Weights of a small mixture-of-experts language model, trained from scratch on English Wikipedia.
Size: width 384, vocabulary 32000, 122M parameters.
Below are experts of layer 3 (counted from 0) of a mixture-of-experts language model. Rows are named router (the router's row for the expert), gate (a neuron's input weights, with its number), up (a neuron's input weights, with its number) and show model dimensions 256-319. Each number is 500 + 25 x the weight over its row's rms, rounded and kept within 0 to 999. Numbers have three digits each.
Before each expert's rows: a language model's description of what the expert responds to. This comes from a sample of Wikipedia text that the model never trained on.

# expert 14
Description: Hyphens and word fragments
router:476482500545482517445505495511480569488493459475526511487550520543545490477502508475484489479477475488495527467479528518507468497488530453516513489515492504508483471503520526492538500506529505
gate0:484456518519475492484491517464522499461487533513504501480476559429528490487525444488533505505491510541492558507518483528475517498461497489498522457521515469459497494524484461484486491484528504
up0:551498493518454537523533540458549502473495488533509475477504488540495525488489491514544471479486463492509496446487495490546514494459469555521549497506469465454505500490509507463502494498505519
gate1:476512510503511505509497541516511471534497473510491490503481491524474484471504549509510506482505512497531507509494472455540551539518520508487548466493481490559491490505478489507472495494485505
up1:494521518513455469494488469507452480467541480488540490513539492490488511518520552529509526524566473465471511524479520459473495532464494495529453514485495488461516493492525531466535511541498482
gate2:517470540520493466499528528517527540489484521446470500496499478485531526525524480520518485473506479515480473474478510482465498512542517508483491501501478505460496499550486490508506494527489491
up2:501500517495499528498504468475508475535546519515573513510499524469529410519502503513535492492462508469472571537516507532493513526460532523486486507530538460518504498466516511490484511493517508
gate3:513512538459500441505514508516478441522512503471490501513484457505465489523491462475513502495540487496470499476527465499525474507491461544485488472476482502515504521455497505525492485484527503
up3:513465503496484490493536491539444452526498530492508478463461507498502498486509540469536500494512505523516509505498464492508511487464509444475480534468519508507509461463474506447476532505511489
gate4:506503527483486503546497489535502526508520539510496553456489485513497489523507452484537481492515527476485505526552522519513517484485510531509494494470490518479514519443490540490486496475530483
up4:506502494517514502542481491545533488505482500519516550489472507508515476485503464487530478472498547465486486465494529528524522486496495535525489527480504547481503485475498533509511484479530478
gate5:473470572491485460491543526506548512538522466519499451510476503476490471497508481483499496506516445493547498503498474500536519475462528527475480478514492507513522517531507530494536488475512497
up5:499478514521473523468551526532505513508497474482534534558535451510509471465489520457514494494508470514491503495499486462467490469465516474510516499494511526515478481494472545459546473473489484
gate6:494472495518474502507524493527486571529569506510543493537502485505503539485514509521499513553485498497500506519512478527473523512507504497508492464503468521506517526480471542488484487539465475
up6:484521514467519489491487500470499411460438500524472478475494500486469473515515484498516507494510526505500500507495503494528482511475453522486508530497528488476511489507531484503496521474509535
gate7:507517550495487470514494504516516505479549517523478473481516478462507505534546500480546507530445465476521510523508462480488492529483462531505468459478473511495566557435484490525492495491479474
up7:539536507531518530424497518496493501438501495501454525466515516513483505531522521495530525522492477519477485512510508504503522500513508478522503533493510507476469528495526488531509511461525529
gate8:523555475486496491489524492507469533535491483534501486487475497524516478500497454449508501486516527436474546515484523498459506528539497508510504537491543462492542500522489496511501467447497464
up8:513532456513532491487474516481448525532492479485523502517525501550518506488481495446516461464496538466512551479456516467472505492553479483518496509494512477490503479536489496468544514475507481
gate9:485509480485495488526500471470458516467502467500533511501521559534518519506506489488491484503487505455474512487473482525494458554488433494581493525506491483478490500498531510490532499525513495
up9:523491506480502492517492506457523505472491503453494518457493491464479465516503535472476510489536494524488521485516490465527526489487461498506534524507497509479504488515489467520489482496549544
gate10:455510483496502485457487474484496494512483508497515460508525466483517499495466450490513512500521500496491540524455488470500441497542481485503455480488461472475516482480495454499506534516501465
up10:538463524463516505516493520486456506462502481504500540531474531468512490520532566508497476509483531519508484496516492540520539536471510516516517510501528526537484483513483535502459471487484501
gate11:548525506502500507518508517487553504562485522486499454472495475507527511480519460481481495531479504546513472524466517543510480542547504460494468467483508539505504505473540505517510470543501534
up11:535513505514482517506516520496546502565492524511517478471526489506524510482512456476496483504472515535516519497468525517513505522490531460473494442466526526493489485503503500514515464537567523
gate12:463494506492504508513494535475528551515484468484497484469537508515496480480492526471442477451485496500491506516502509455544507499509517478453495460438522518519493519464502527483483528546503506
up12:475486474480535502495470523488469484497491472497464512514496517500486556493510521504495500521513516491548499434516532513459546458481499497520512535490520491512526516491462493509516510462545516
gate13:447496538475443482510472504473501510488517485505494475528516481487473476491549507500499535518501456524465519506509470530498459507495475509503503506489477558499514563485539505506494491473456476
up13:562504481478475486519491486525481472507528541444495526452515460487513499498476536481499503475497537481502511542529483509525509487500475528544540492551525495514522459446496497528495506492466481
gate14:482488490515521472478504516464531515457519496513490541493551473492457444507546525490517504479486465536497544478461486491472493577500465507478493498457509519505516496511552483532512499485486478
up14:531520518518495497483491473492494492497500491486557462486493493495521529534489480473500495543552473513491504508513505487471502523506482502539463505545533454477505469473515529476504495559483490
gate15:481460524496524496521478493483504517488524494512507510510514494489494520496542528532493493505490521493467544490469488512462500521447496494498509503539511514478508477477502480481491522483552540
up15:485598515458459538504499476540519478485501537500498509447504510503491468494498449477513529512528493492504491534526460468506479494504491488530479496484490503519505521542509518516487494492480476
gate16:512487512543505482527493505483502514476478487496506510482499495486527534506487506522531521547497489471500475462477524504485480509508517512484494526471540512470517490516528471552488517489480481
up16:494511477486517495490480499468503516533480497515507481496508532515480488500521459502481507461471494548477550510517482482508477501498474521486523474426485469476477522512489500478450520506488502
gate17:512472532509509467497534441484478485560507536469531530533447507463507482488507533472521509503502511487488536524475533498520490523514511533452474505435510491498503512482477480508468549509504504
up17:476485497556490484494559469487485499561472520467513535541475529488544499477508507469505505485501496505514536524502523500513493502499506514469487489453500496484487501483518480485510530519498504
gate18:486506498527470504486505468508484509513502461521510500515495529504506504475448471516507537531550458507536523499509526478493455503517511479529504511513471488451517484510547526497521521437476432
up18:534492495462485524482506524501477440513482491561476513441460538475497490498556482492506495495502479506498509490469445556494510509481494497499496522520508516534485505483479453487495488498496531
gate19:458500510484519518491512499503467511447484531484520468488488487433489498508485509471516522496455546478490484570470492477527518558519494470517489465518527519529495472480527481490464534535499479
up19:456498450548527490532499532491503509513495519495479467524519503530489494504464454518479521493447501504523469481525486522526485486500503484501533515475494471463479484512528483527486481447485495
gate20:473489482507515489475507502528494401473503543463511485524519485512515488549528505490468488491494472483537477516492572540527509491496447499505520446483519479481521498537523517498531494527446501
up20:556518540482495468488506514513510491494512439459470549475509507505489452473462494497509507494474477523481514497497505548485494539512480521496512470501535503512515510485505501527536519540474496
gate21:508475501490446483513522472499539542517520472517513504473502459454471472486519494464520499520521491507526504521466473499532492490510439511464503496505491511483511503498501504528514514544510520
up21:521468480518474474502502519482533569527485470477471537502516475507494487513500492464525477504494498520524484510482495503521519475522476497502502495481487486495476505483534492478518494538532488
gate22:536525502466512477531486490535475490481500509506515527508473509503499505496543479519460523535496510523467502463547486512511527532491494525529525498480474527548511483474507507517516446522533507
up22:513469521508530504484527461514487461504502514502539516528514502456491478503489523461518478514503502490496501522499497479394475519488510499487464505499520522496529506500478504504495538469477498
gate23:464460515510533469508527546489499541494513549478504486472533458508499525522519500463492495492525509537552496511496466499478509502497504553490518456501509496499494530514476495498499490508439506
up23:487526485523535490470486502461504524471512507513557477514540458512473484557484545523494504498433535524503538550490499493516534531488463524531544467519494482542479485516505499509490480522538501
gate24:515506525479495498490504471556510535514516529507532522513476527456542500489547526511481499517535490460504513520494470527523518501498502530522498517528467486507527495502505519485484504504485469
up24:527503511517493517483490482541513515492493514542522505484500498446554501529501534540478500495517477441504511506477481512514528494486537508509516533539475467521533480481524490486484525497524501
gate25:495481503501520519476503460493482495532502514517492462542473471496517484517460494487523509513468539461516529500509518491485508456491496541480509495493498490502511505467445469494492526517491522
up25:458485504517513514463521484482506497502516489525499529524481503514541500516469483487535492503482495496530526458486517500484491481441497515482490501479519482514489527451439488475529534526544529
gate26:498541497543494510496459528505526497464480489439465515505490475498491507494521519494511494513466497517476505475548480471471504496513526511487507537471487538506514504484510487506471488514483468
up26:490516534507471533468503511486504471517550528495487494490548462470510500485494471504525493485497484485480512522484461526503516520481502520488503520513516514515500502481454466463477527482499500
gate27:446459509535535478501506486490459502462495488550535472509525553502524458520486499458535519487524537476550525502468474480419463503459483519481492509472508465492480501514479544496467491551523499
up27:474498465494492457480456500500476502477523490527519469507520541509508486503490513447511479514494519526543506502519472503450474507460476488546495553487500508481521473484501576504472452521561437
gate28:484502482482514503505495504508517481497469472490503499516486531512522511428551507497487503521464515511537509482533439512492466535487508551523495495530475524507509531508509472524496515470540541
up28:506487509528480499506553486560525500487517519517522480471476494500494479527476472456487491483483523498524483508537544469523496520541543490468517511463498500533503490500503532507483497494517510
gate29:457483521516460518531453519476542539440503488506522542523549552508442501490497442483525506463494483484468487489513484509474485535468517531502499527484510526511506512460484473480521471462510512
up29:516467476510492504498454490508524498469487505489539518543500481545455487509515453514496519515508479442488444490488502473503479520500524481529486520510506498494498497496480474478535448455500494
gate30:551458515474491462475491537500500471481498513482508502487467550498490459547504505481471533502546501514504510557486502496499503507500490551471486475518526470530520478553481532506492507497464485
up30:577478478467492468494487515530475497502505504417528506497492507530514476534532505484478479522580511503513531521478481474511519506506494534500491494493476491511514479520483551493526501499487515
gate31:551494516481514458530476516491493462534478538479500509498462486442474477499533529504510505507488484519514516516513499518545506536517484535498439490482490511485512526483482516505479494525451506
up31:526484492483514497512491496478508480508501515452500528504522506512483506499507510531470494487510501491482536506499507489510516519515504504515493466481477453466505478491536492523492487535527499
gate32:529512508497491493536511482528514480504497546520459496520445509495520511500488516493472494496519517486498498555520473489507507506507552492519493509480516509516500461509517497520485438469492493
up32:521496496514507496494511491501483510486493515508457528507492504505514529501472524500465503522498535533549488543505503417507483517517550476523492502466490483529469469524530483508475485508506487
gate33:447552476499503464479477507497499482463467483496523464461506507523464469503502575501501448492480484522504518488528524512552535518481459508474495496506512507449539499478523503514529533468506479
up33:467543514507524460509466508476501490518479539526524522536494478497504475505471514525443480521462557512472509440505495535451537503480509506429506523510524511466497526513486457504491506495475479
gate34:500505520493476500509473492473523483512500527527519496483486486474539493509499516476514513511504518497442535500539535496491488581516524485477504511397506519493514542508539460493502528498509517
up34:467473510512513468512512497500516533490532479505519479511476502533543500492525481503520504512526498492519517480499486515487491507526465509440547513478471528471503498542516497492480539485459524
gate35:502485563494483465471530482533520494478528488525528515484527513504504474490538484491508530516501475533500517517461465489507442519506514497474480478503484487532516514522482535500472483510455461
up35:494504477493498522537475498491474531527531534521496479519452521474504537506489522511513501515479520491494442493521518531495558510506482522510496528503541518489496497490526474498494521502527513
gate36:543507513527484475507527464510483459489491526553487505483495523425481464505518503527529602535524470487490492493500474517498526522525500510522493531506520501496536500539530492507439453442507469
up36:539490512510474515482509461498489480484461492526499532464512530470513487481502500526540530543514485498496504482518499501489485523509497502502472523524520509468481501521520521471485460494528434
gate37:467462527515510484531501486464515526504518521475510497538503528436507493492508456508508544468516510483438526545490480540507493484478489479498487467524494494503492504500483508492468481457502496
up37:463508448508488475506459481477507540496494508506484472515499486485482550482486464539495508500484511476496464538501490487534543490446501503490513487491509472517496500474495487489496461472540484
gate38:477494470533487477547503506474506539491516519462500521482478494495511516472525502534504530508512508541500509491471489462524520438492509503479533512460480469443510543531479504517496527483489518
up38:479477466521469497518511508477507522477550490499520513488430519508544515450490490468525520501529479547503483514505524487503452448479490474524513509535487475481520494529508516502527483480491467
gate39:473508494448480481479494494486482500453543531521497518490493543504524476520531529501511510503483478482484505518471423481477490472440507479482494493476488481510522516423475519514469508511515497
up39:536497492545531511521494505510483501533460489473518468520490488502473491495487481507483490512520524523520489493561544540500518501554491517517510491511480521478494497568519499494505496457488500
gate40:491466482457519507508498504522508469471499487494488457497478487486476479495516539501484513499472478526504503509509445459494520538447485500497475511488500517508527482467511529507453506486486479
up40:509482534483518470496500506517471508490493492476495488524516509493453492532493531484494517475525491505503505551475460505498491493481474467473482488496495503529485517507461532540484537537516507
gate41:456517500526492500505492487478486556483516496492488513496511491496553476447480460487501504542512498463479523500543501527478509531496513494473502517465515504485515507513514556476485475488452519
up41:477517460526488491486529534487489538497472460523510512502532493548557526466481449485461480520540503495520504485529549521484488526503510484481492518472523528484492511536514528500487453515471529
gate42:515482516472495516550515539476523446522503505471495521498490499512495556489457523520480514492498491488485524510498482496488570455495478550508535488520475498479514481493519498470457532483481503
up42:444489516532458508476501476519515497519476528515481478530474501480451466519522493497506511512497529499470501492521512515448515484499534484486504482467510487507476518498447540507527515498493511
gate43:480479540468525500492498494495479492496541561511521490467520493472495500538505502478491521532495523519468529544487467518513487513523497498480515452477488492533523523519448492509465503515480479
up43:509479514479473517484517505508477513531548542493524515512520486502531487530497497457492468501517522510476555546469468492522507494538488510480517465482466489509515488510467508484496499519494483
gate44:516487513500503503512513516510504468536487538559500484480459573524520515495493474499454507496491543505490515519473529520515524498492499508498517495473527492510475515559449494494478501519495517
up44:493516464509491525528468483499472459503502546487529494473482500504515500501497488451495479501490524476472473554514501480475517526512501495552525523481502518516508484478510537493525484513497514
gate45:456515521515494483487524528477542502522490426461429514474511442479512478471504499478493503465564485543516522503503536496508467506510496492534486479489478531461554509513457451525504528488480474
up45:527482468456535482493514498496480470492479510475531491505470507492508499498496490501515480464510516509502495471436519469537507506526437497495504477508527499488507494496559522502482502489541501
gate46:480447480481549462474460473473477503495491534502529479513497518501510553550528488504488518492492535493476505487473520492464470465539523489480508515509510474449487529495463474482470483518542470
up46:475502546510490503490495530503517533455475502538460539471485498502486486468509516518516543494477463528489470468522479497544480466511482492516475439522528500487481500494549519533513509492488520
gate47:490505509528558482529524477541492507501499549480521507511515491487498474500460480495497526484522489501550509539523506470478477466477512515433515503521488506514505509552458545549451548496487521
up47:496492490502501503496554446578474476509499535528532506503506556515523518497470486488506485535511490493552501518518548504486488467456517496484506465513489501476496516533447535495515557493486508
gate48:529506504488493488523509504503462538496514504488526556547537489497458506531491527543484480488472497485538509511458502533496506494463469552545519481523485520484517520502510577493502519501525488
up48:508480521491472529507528516529528493515512478535472496475467511501543531488516491466487518528521528515486460490529488456530489538520509474471455493470533480503488483520501539530484477505495489
gate49:507493508501496474487531503554505528487516534503457517516492476492514481509503472522473528489532462478499453515487503534557516462520475516463506480481481515518526471543472492514487566532515498
up49:483468519497528523518471510470510516511473496480514495526532511487447533487530523519544496502470514549518504475513492515449516476482508530481511502459502467458493528515476471529484524513501512
gate50:456526504515558486484495493475501504464508498524497453526553512452517462502492515512464515475511509497542490493494497555498447485483495510473491473531542494453512539500503468483471563479510480
up50:522506506499479517497526495540522515495536512496486507476466538499527491457479521477546519491506462510502540524463469486455502512481550499467493513492483474535475464512446519505472519538477521
gate51:498506519507486495537527494545495555541524490480488482519502512501507491472523518520450519528501458477479487566521512482515482518527513474513461499488481559509547500515478493531454480517529457
up51:498511521501478517501518444535470543516538454466517494495551467491491514493527512487474471489521466472471524595501516458524471486519502474521433495476487530530543485492459518514503525519539452
gate52:484494530474505473488491511504478470523492513521497517480496503475468495491529499500506504506497485500480501511493456488514542505505461490521511505476502533519541498511527538530454491482517498
up52:454506512463501509462490526497473501473500483552535499473510500496478506488530495464518484472491503512472513522516461503509495508482460459519543487489500566553512450501555573493470470493508473
gate53:479496481452528497509530469465466504449523477481499489475530484497520483492487507523571463507459494515494533507521455450475518512474489499490510503538483494505522482462505528482473492478508472
up53:517538545500524466502457545518488452507491537492530507530473496473462492526520536569484496522538563456484514514494534528531524516540492518521457509461485504495496501537525501538525484473508514
gate54:482550488508497469503484467504532519469479478458488488524457522503494478505530516512545471517464472460498456549550526504529495529497484499544501492453451479490491488492531529486489503516565523
up54:471522482502525501499458494496529519496474481516483459531493511507488486503531543527520491511482461503522461525531518475546500488470505488552519495531505478469481488495512547483463514511554516
gate55:469534509517502506505487466475491492460487541506492484517483528481513462506511528462498476498469547483532525493474419497515508509482491516443517523475488512482518497492450501519481524538550533
up55:529506540501454514502539512527519493515518523487463537426508485489487534475535466532481532497512467480457480522531518522484522467530487533555487488515488476513514505483516535493484456488446462
gate56:533521500523502480484527481537493520516538490486493511512520516514510502456522484473513506484511515514511542506488516477525485494481484496489443491458493481517534517487504537505513518505524489
up56:481513494495475514544471508496513511518485491491501483456503489502510497504501515478476486531493471486499422478546504517495450534499516510528490537511509555481512486434517453491495529490521499
gate57:455523500503491498494493523461499465513515467473488452467526491513475484454540479466535506484481521537475530485492475511536457504445467485501482488501490507508514526451462457510499541498508496
up57:505465525494534488514554493504509521488496574539527526522473466498508498550469516510474522481519473500515482543528502499460538496526544523456579479493540505532484528548489520521485484477487523
gate58:477485523519533517516548495506530494435489508507500457494534465472468496507513497517490547481510499534511499502481503467444471511510521504449507510537532508472505519461496517526509557505460541
up58:499517464517522446549453480543479480517500525509471507546514504505507474482514474490514527551521512480509462524529483499497502510502510515532460507502474540520523476472528514462481506510549527
gate59:522526516513475506508528468542493496486534510555498505476456473485490490481513439493531504479535484490514499532529495465488482524534514507532520539476508545479535536471521518502494519467503461
up59:531504471537473522513522451554501484523519497482465509558484506502536473489485510511496492496545487460494462492534498493519499506530481493535521521479466515501509499493495527498516492471493493
gate60:466528528515473444464515528504488482518527477570511490511505509497509472493556495475507504536498493506477550565469453508524491519505493506494488467503487470532523507532497538506478504506479415
up60:531480475471524537546486492486503487494470525458506504488472503477508511540460513537514533478491540510519437478524527506469505497497476505519520532517547521473495481479513457497468495490512542
gate61:505477494501466536545525508523525497493489483481471525463505499473488499502511534505525525462493491498523465517559491459548542493474501525477522489506474513521502498482491520496485515497480505
up61:484528518483513493455516473500472471493513530543518471501507508502527507533500442471478522528538536486472563545444492513459455509520497486506450507487523462522516504500491527507483476506461496
gate62:481496523496528473498483483501492525519559562478492488487458486467512490525496485473478525514517509454495514504464507505509497498502490509477522492505491540440520517519527512518466460484488485
up62:525509442497530482497478548437455524499539530455500525486506510535490513540491500490502480496512521556474552555479482541466498516522469483546517496501475495449490505467532520519471500538516514
gate63:481551486490531473445457568459508511517516491556510522479537503510488532538508518472485479483495480502497552520506510455467473518491497512482553451487515504521515526440513455498507535518524489
up63:499535478527512518486464511492521544543526470549511511483537526505496549518506498475465495515484497514528537475495488462507434508524483489503512489496507532507502531432492479512478497542519501
gate64:496488510529502494528498449495486468488468531532494492476503558496496488467505474523516498478503513505515490514533502497486499499482523481481521508496483497467527522473479544470473540467524509
up64:483477481544509498539490472482472522476484472490483542520513525494489520461513518528532491495490488485492480465517486523484514476509533470500514513479490508457491502462515502470527534511511505
gate65:467532476491496499490487539499542520505514493474500506517522474522487542530483520477486475512513483520531491490496509478502569495523501516499578467523539536495507528504499545529513464531567548
up65:468461507509541510447472446483514503455513492506520456464514506509513475480467515471493489476472501486484516463463491501472514478474499494488517498571482494491487489496465502527481504470484550
gate66:483528499506521485466463518506537498504521528466537485467494452493481540475551475548482527511514503488473463482529473491514461516547500538516533504500545495478507533480455462508490509522501509
up66:529490456530509471535531508493453466511488512506493526527491477518491493490495465522469500475532523487486522529500518516484495476499497494486489516502442465485486514564505523503507478503475478
gate67:546490470528510505504502503469495506510494496485484466467473474492487506502493500505526501493532513527462486464524485474482455497500467490540466540491475499475512501452491500462516492534523536
up67:496517492522500472503508461524491461478467532484529500545508480484488498496494493503459507478452476467512477527492501499519557480535507475502530495505521513534494479517483499478478516503495483
gate68:498475526501492490505559508489457511475496507509499510468529485494472446494496504465474529486516486540537507511524496465490475472467520489456497476536501500491507524500440514486492486458480501
up68:542483535467473489471508487520521494508527458479537533506477501481536514511525494478541492477510496477486481497482483516508499491526502531525482530518534501521507529510500552526502540532497460
gate69:524500469466489507484455487479479432501484472492504492480454511496438499463564447467514494498516532516470496516493502469512498504475434479554478525467507524504533510476496491498494487471544487
up69:472522560513547498538522492476552533471508544526481493481510455473483445518461539555495532497470492504524509495509503513458503486547542516482482519557493502505507484517492511522485500452457496
gate70:511482507485454507488502499533544485474525446492537518498498517499533504496510486504533494510524473441510501489487486470503508485481535514502505524492461496479532477472503581462503491514537496
up70:504478525464494448458524507503508486496560479526508506500494549482529494515533527495508519499508491487488506549450452531507483477493526523443487493504506465528515516530447532506463517535513491
gate71:519467485540504471478508495524513477515533489530501502467484477442514443513519441453486526461494515469463514476502510502526485501503518538497475544518512487488534472508509489514512473483528457
up71:499504489542490504505523510515513490506509495537500503469505522477514421531523461473485483498527501464474560472528505526521525516509508539507465542536508498470519464508514546505492469523505472
gate72:524524474507513491476487513484547556510518470519498496524544491461491509460536456504474535453469482535504500531491524468523478566522483468510496475492527512504500509466543470480477518549508503
up72:498496524487498542575488488494503478499473520484483509511479502511512497515466521504496478541503528462509480492558473506478500474507539509464530517487466514538503444516467493518538491462471499
gate73:498483506509443495528475505479547540525514477471481475507485494478504460516527506533528493470456474482457523461545500541493521434450534471454549490492481501513495493457473533495501475498578522
up73:471518514487495501494524461535431467514502513495542510499479521503529505497498547498489503517517517486497473516518479486538487526563516537539490514533501472480492510535460487475469514535488494
gate74:483476501468507481537490543536467486464494500481486506505508501500474480479541482486506493539490503472485461498521473543525517517498478496535529521494500526521516495509499484522487482488533522
up74:510489547450480506459505462486504514538540507480511461502464553470518470513507489474501513530495498535480540533473477457487447515519525502471469490499500522495510492478464534488473538530453488
gate75:468516519509464484515494484506539487477494504535524463455479536518528454444448475487499524465501492486513565459505490523484478560454499517501518506470469483448516518470541490478500498472509519
up75:472536479516474503485469487505498493504499467503571455479501546507538462472499519490501471488457479493513531473501502547447513522444524518496549492510487472458494493470484486463511503497506498
gate76:519468445527475467476506470479452513524493449482470457537485502534525499459490464498495503481508509485533515496482522495495470520516523487528484532510483473477499485482500546465501482518531502
up76:504486489500480525517517460526509518477490493532479428556481565550498463483530474491475538505472522510474498504473504482488502514510509456512465523483520479502491495503503528494502450503458510
gate77:497516484510517509505465512516583511453516476514480474536507478494466526505518478505488506484526516488480508510498517523473467517489496546498519528502532563479543494447492474518538487518471488
up77:466472452529548475459460513486531527436487475532494492556493524503490526515508481522537485486536530509455532470487508503486493480498473511538528510480527497470495499496491478495534476497529511
gate78:504495493508542472544463512470485509488487472494536479519448532496513448478495466513499493497516515504478554473544494501495506531463520533531497506518513528476505502511504499499482494443542514
up78:500508489504513491478539520503525480532482519490450525506531452520472529527510474482485511489496506517499476537465539499494494470543473474466522475456476503524493503546500482515514503539486528
gate79:467469529478498483551471471480543505489517520499475481503452539479507501494541500485512504524486541502506478488547473532498474504494476535465515445450497499504516498484458497530463538482482520
up79:499540456518508477440515543517487459507503502488529499475514494516483508487502519493526486516515551519500496479513525484487502446463503502496528514503525492524495476510504537516516478433506456
gate80:467460502532537474524502471504523480468507506475517420552507497498498477507469490471495493494494496476441532497504506465450482501487494474481479493491487495487521505480504475506481529489487536
up80:472454455546550503495497519513496517491483498447540495518533497506526511474448493470518487476502475493496516469487523458465508452482505469486512480524496487460481491476498524488516513503495540
gate81:500519500516536501498492489527537445464495486508484465471495447463484541533466531519532500488511471507541479532475476464436493517523476527455502503492507479543507505516550478527508494534515450
up81:541463492500520514523531456544489482485500479482526487506509413493492496532472513539550469471480498456532496510471480484512516499492501535436519463504501467547500453502468450486492486526542491
gate82:524494505494495485512484479518529508489469475470510497514513556537504543494462507486482505507470499510542496469459512541508508472446504514483544500443496517439476502470487506541493500539569536
up82:505505499469504525485500513520514548503502501492473513525549490495477477512470466512493503510459503489474512500509506528470526499453496531507546543505524541455503494508495523506491498483521537
gate83:507502494508513468500463524479510495452514496497490499476565488506464538514548468448476521491542497537512517464510496536476468561485450509475495520440528539445512564481487470499511531492466556
up83:489484517484480489508507457510503511533514541474472486471441508486540495471464507532517485539479488478460479558474523509535548461506516505531501489541490489516509452529543527522496471466533434
gate84:487496545518516473503453473480524479453475491487500503484500529478483482514547522515471510495498471475479467476478503527532484509503501504455457481460522476510490531506497480504509525478537525
up84:555494478481497500527552550477487526516482492549505504463489493511534480487472476490535526515519509503526522528477492457511526486517459542524492463525471494441515487547503480483480508520519480
gate85:495491514508500521514489529558505500521496522490546534484489490519513532537478510503475487499527503477485488492470515484531504510503468515486488500460507522504511510498505499480510534526493514
up85:522483541516483516488520502506504476512475533485505513477523477479452464484538530470504505460480527510492518536524502490509513506468478520480470506461510503499499522486424503499501545510525509
gate86:471520485457480495509489509468488483478494547454495513503490504477501447469518444501518476532495498519471486553527478475479469502478478510524472481544506507493539502489525508496484449451501494
up86:445513509519451543482525452498496505506503522506505474484515551482531494482476493481494472503498468560485493515496519449475473504495508464492491489507477482511466486509504532491515497522493486
gate87:483522503493540485487485488488526536492535501495484540504517489541498536482508487502526514460488456528490504548488468524497490497489486503487537480509502503512495533470534513518455544528529497
up87:475517479524538518519506507486492498482497522513500494522536496537526547522489492509499499464482469560523489509497488528499478467476512474499561479517495512478467499463523517491495532519542527
gate88:523521503467521478515504511523518518486489447497472509483492505483511527534499457500498483507490498511534495495516507571537490531510503495490504484472478551483475481510475458509512505488488481
up88:506545468444497506552488539464513522526526459494532540488487507501517504484494542461487474517505495496519524497512503509489507492531469510538492501499526520514518519474500505540480492537550532
gate89:509515513470514478491500494492500515478491498524488511530470496464481470540538496474475509496462507456453514497506515481505521496535493483473450491470514464498537529507493502535506504518517504
up89:469462461494492494486449487478491482525518500484490499472515518482464526487490502546561505487484476484522505497494452575544496482508456541525544527539445468423452505466478484462494521532468500
gate90:438496508495500520515544506506513505480488481509501495497497514497480473527541494504482487512514498528506512504511490497489513532508521495497480521486486488536515553520504490501504527500464507
up90:546489515503519477499484491489494480524511509482493499524510492470523523484495536498506515470496522492500487519482512498538493488494491508472508477496549489494496445487485502524476501494534476
gate91:458523448492524523496540511488517520487462501538501475436500470514480506497517523480492516483487445504548435497542478481544516503507496505497512514521486544521528506492497504494533556465523487
up91:500475555510495486501467493476515475526484495455487506512476513449480480516462497511541503524505539540489568496476492495476498516495506503475495497461499453475477503501481489518466467541469471
gate92:454524503493491506473468472493502540517527508529517468518531497485483513479500541504500504501453500507503497481499464529515489484511478483477507503474476533474518486504490508489447486479512504
up92:508480504472468493516525478512488488479497533498493504522508479508500482504512459497508519508522489494505504557526485505503519496473516524522471483507551493526507533510496488511529506505488505
gate93:460488471502512481473518474472512480472480539512516500490476486512503502494471472450458506454471479459534514495504518519491482499464492509491526488541501497481522521462523491477521527465490502
up93:484538550494495533517498509512520513537559444542482470478536484485473464495501483531550493527500503526472489526509475492528514495517510516484478516463484513538504455528489525500495485493521498
gate94:498503522519532474474494521525479531502538531495547452495510485477510438486539520510520485537494452519492512502543467494516507483473511510477457513509499478494515523512511491471459536514479506
up94:548497490455501497495534527552469520501503476481534502520488467509543492461506523521494482538534506510492475498481475509502510465525501500480484540519460489511475460477519513522482536544452511
gate95:492477545484469504518494479487519471498522511473510535505526506513516549455541494483542485551494538488462492522459431462481482489485489486519452482451499502515500533497460544509479491533521474
up95:526497510485495469458489493530505485492483446463516473516495503500456467512487485491452491559505507530521494489491500519505505489516476466508438511472512500486500502479525507541498453503465528
gate96:531475527506518522469489503471504494463474512504510508481493501478504497491568533483516452485451518505480512480519514512474499464542515515471474510521481519507507476478504487524535538507527513
up96:482515476529517520493481480473530478496525493481520459498502456463512473481461495515552481507517528488507534487514493482488510507467515540489507500489468496492519483470503469465459560519479518
gate97:491505504501501464496453559497459561486503500469506508468519504491498488489518492488452504503532540482518460509524478494480427484537502505494479506542501518459514496468515542512491488503458517
up97:502512502521503477523470547484468519474464473464501494500522522484519485510478474538498488510553533499492498504507508486481464461535477505497503494526478470474484504496525539462511486549467522
gate98:539499495491490460510481541491528496505504487505527536470488527516456538466517511477503492496472504525527502482529475519520472493459465573491525475520495519510527505471477448514497489498485484
up98:479472539475481518495536483556496485480497486506471485506463479478554462515498483522495512491525476475474499554482472485512494514519495490478469500469508466522500494500526534501464484515486482
gate99:494508514513468487498480506505498490482514490473441488493521528500532474487525488474513514499483485508523479495512515492492471518499531495494482540505503512486510507493519482519530523519510504
up99:532507520456492494524520507489533503535522527531517473479450478485481503531468520521473524497460502412495492514520489483511513508522493561490496470495502512501524508475514486485476484470506501
gate100:477516526488492467540513500493507528489516516479499496552497491502491505512526500537477508515538552528510465513506492492495463516521489527501507506508483517497522555515505540506511483519473531
up100:532532478508477472526475459475481503487486562480447496518454506511497466525477478536504468477480475498456542506544489461461535503458534539525506542510504464485500492476518542496488500482504482
gate101:469483458484453500489528502518530541491507486499533501544512521501503539497549489492543488542527513495499488450532451517506446529495499493528500489461478513512509484426534518470508503521480457
up101:530515535500530493510501512474483439501498526501465491476508482486476461490473497503472521484472466500516495505480545509512544495486497501470514506491545498487496523554478488530484484496511533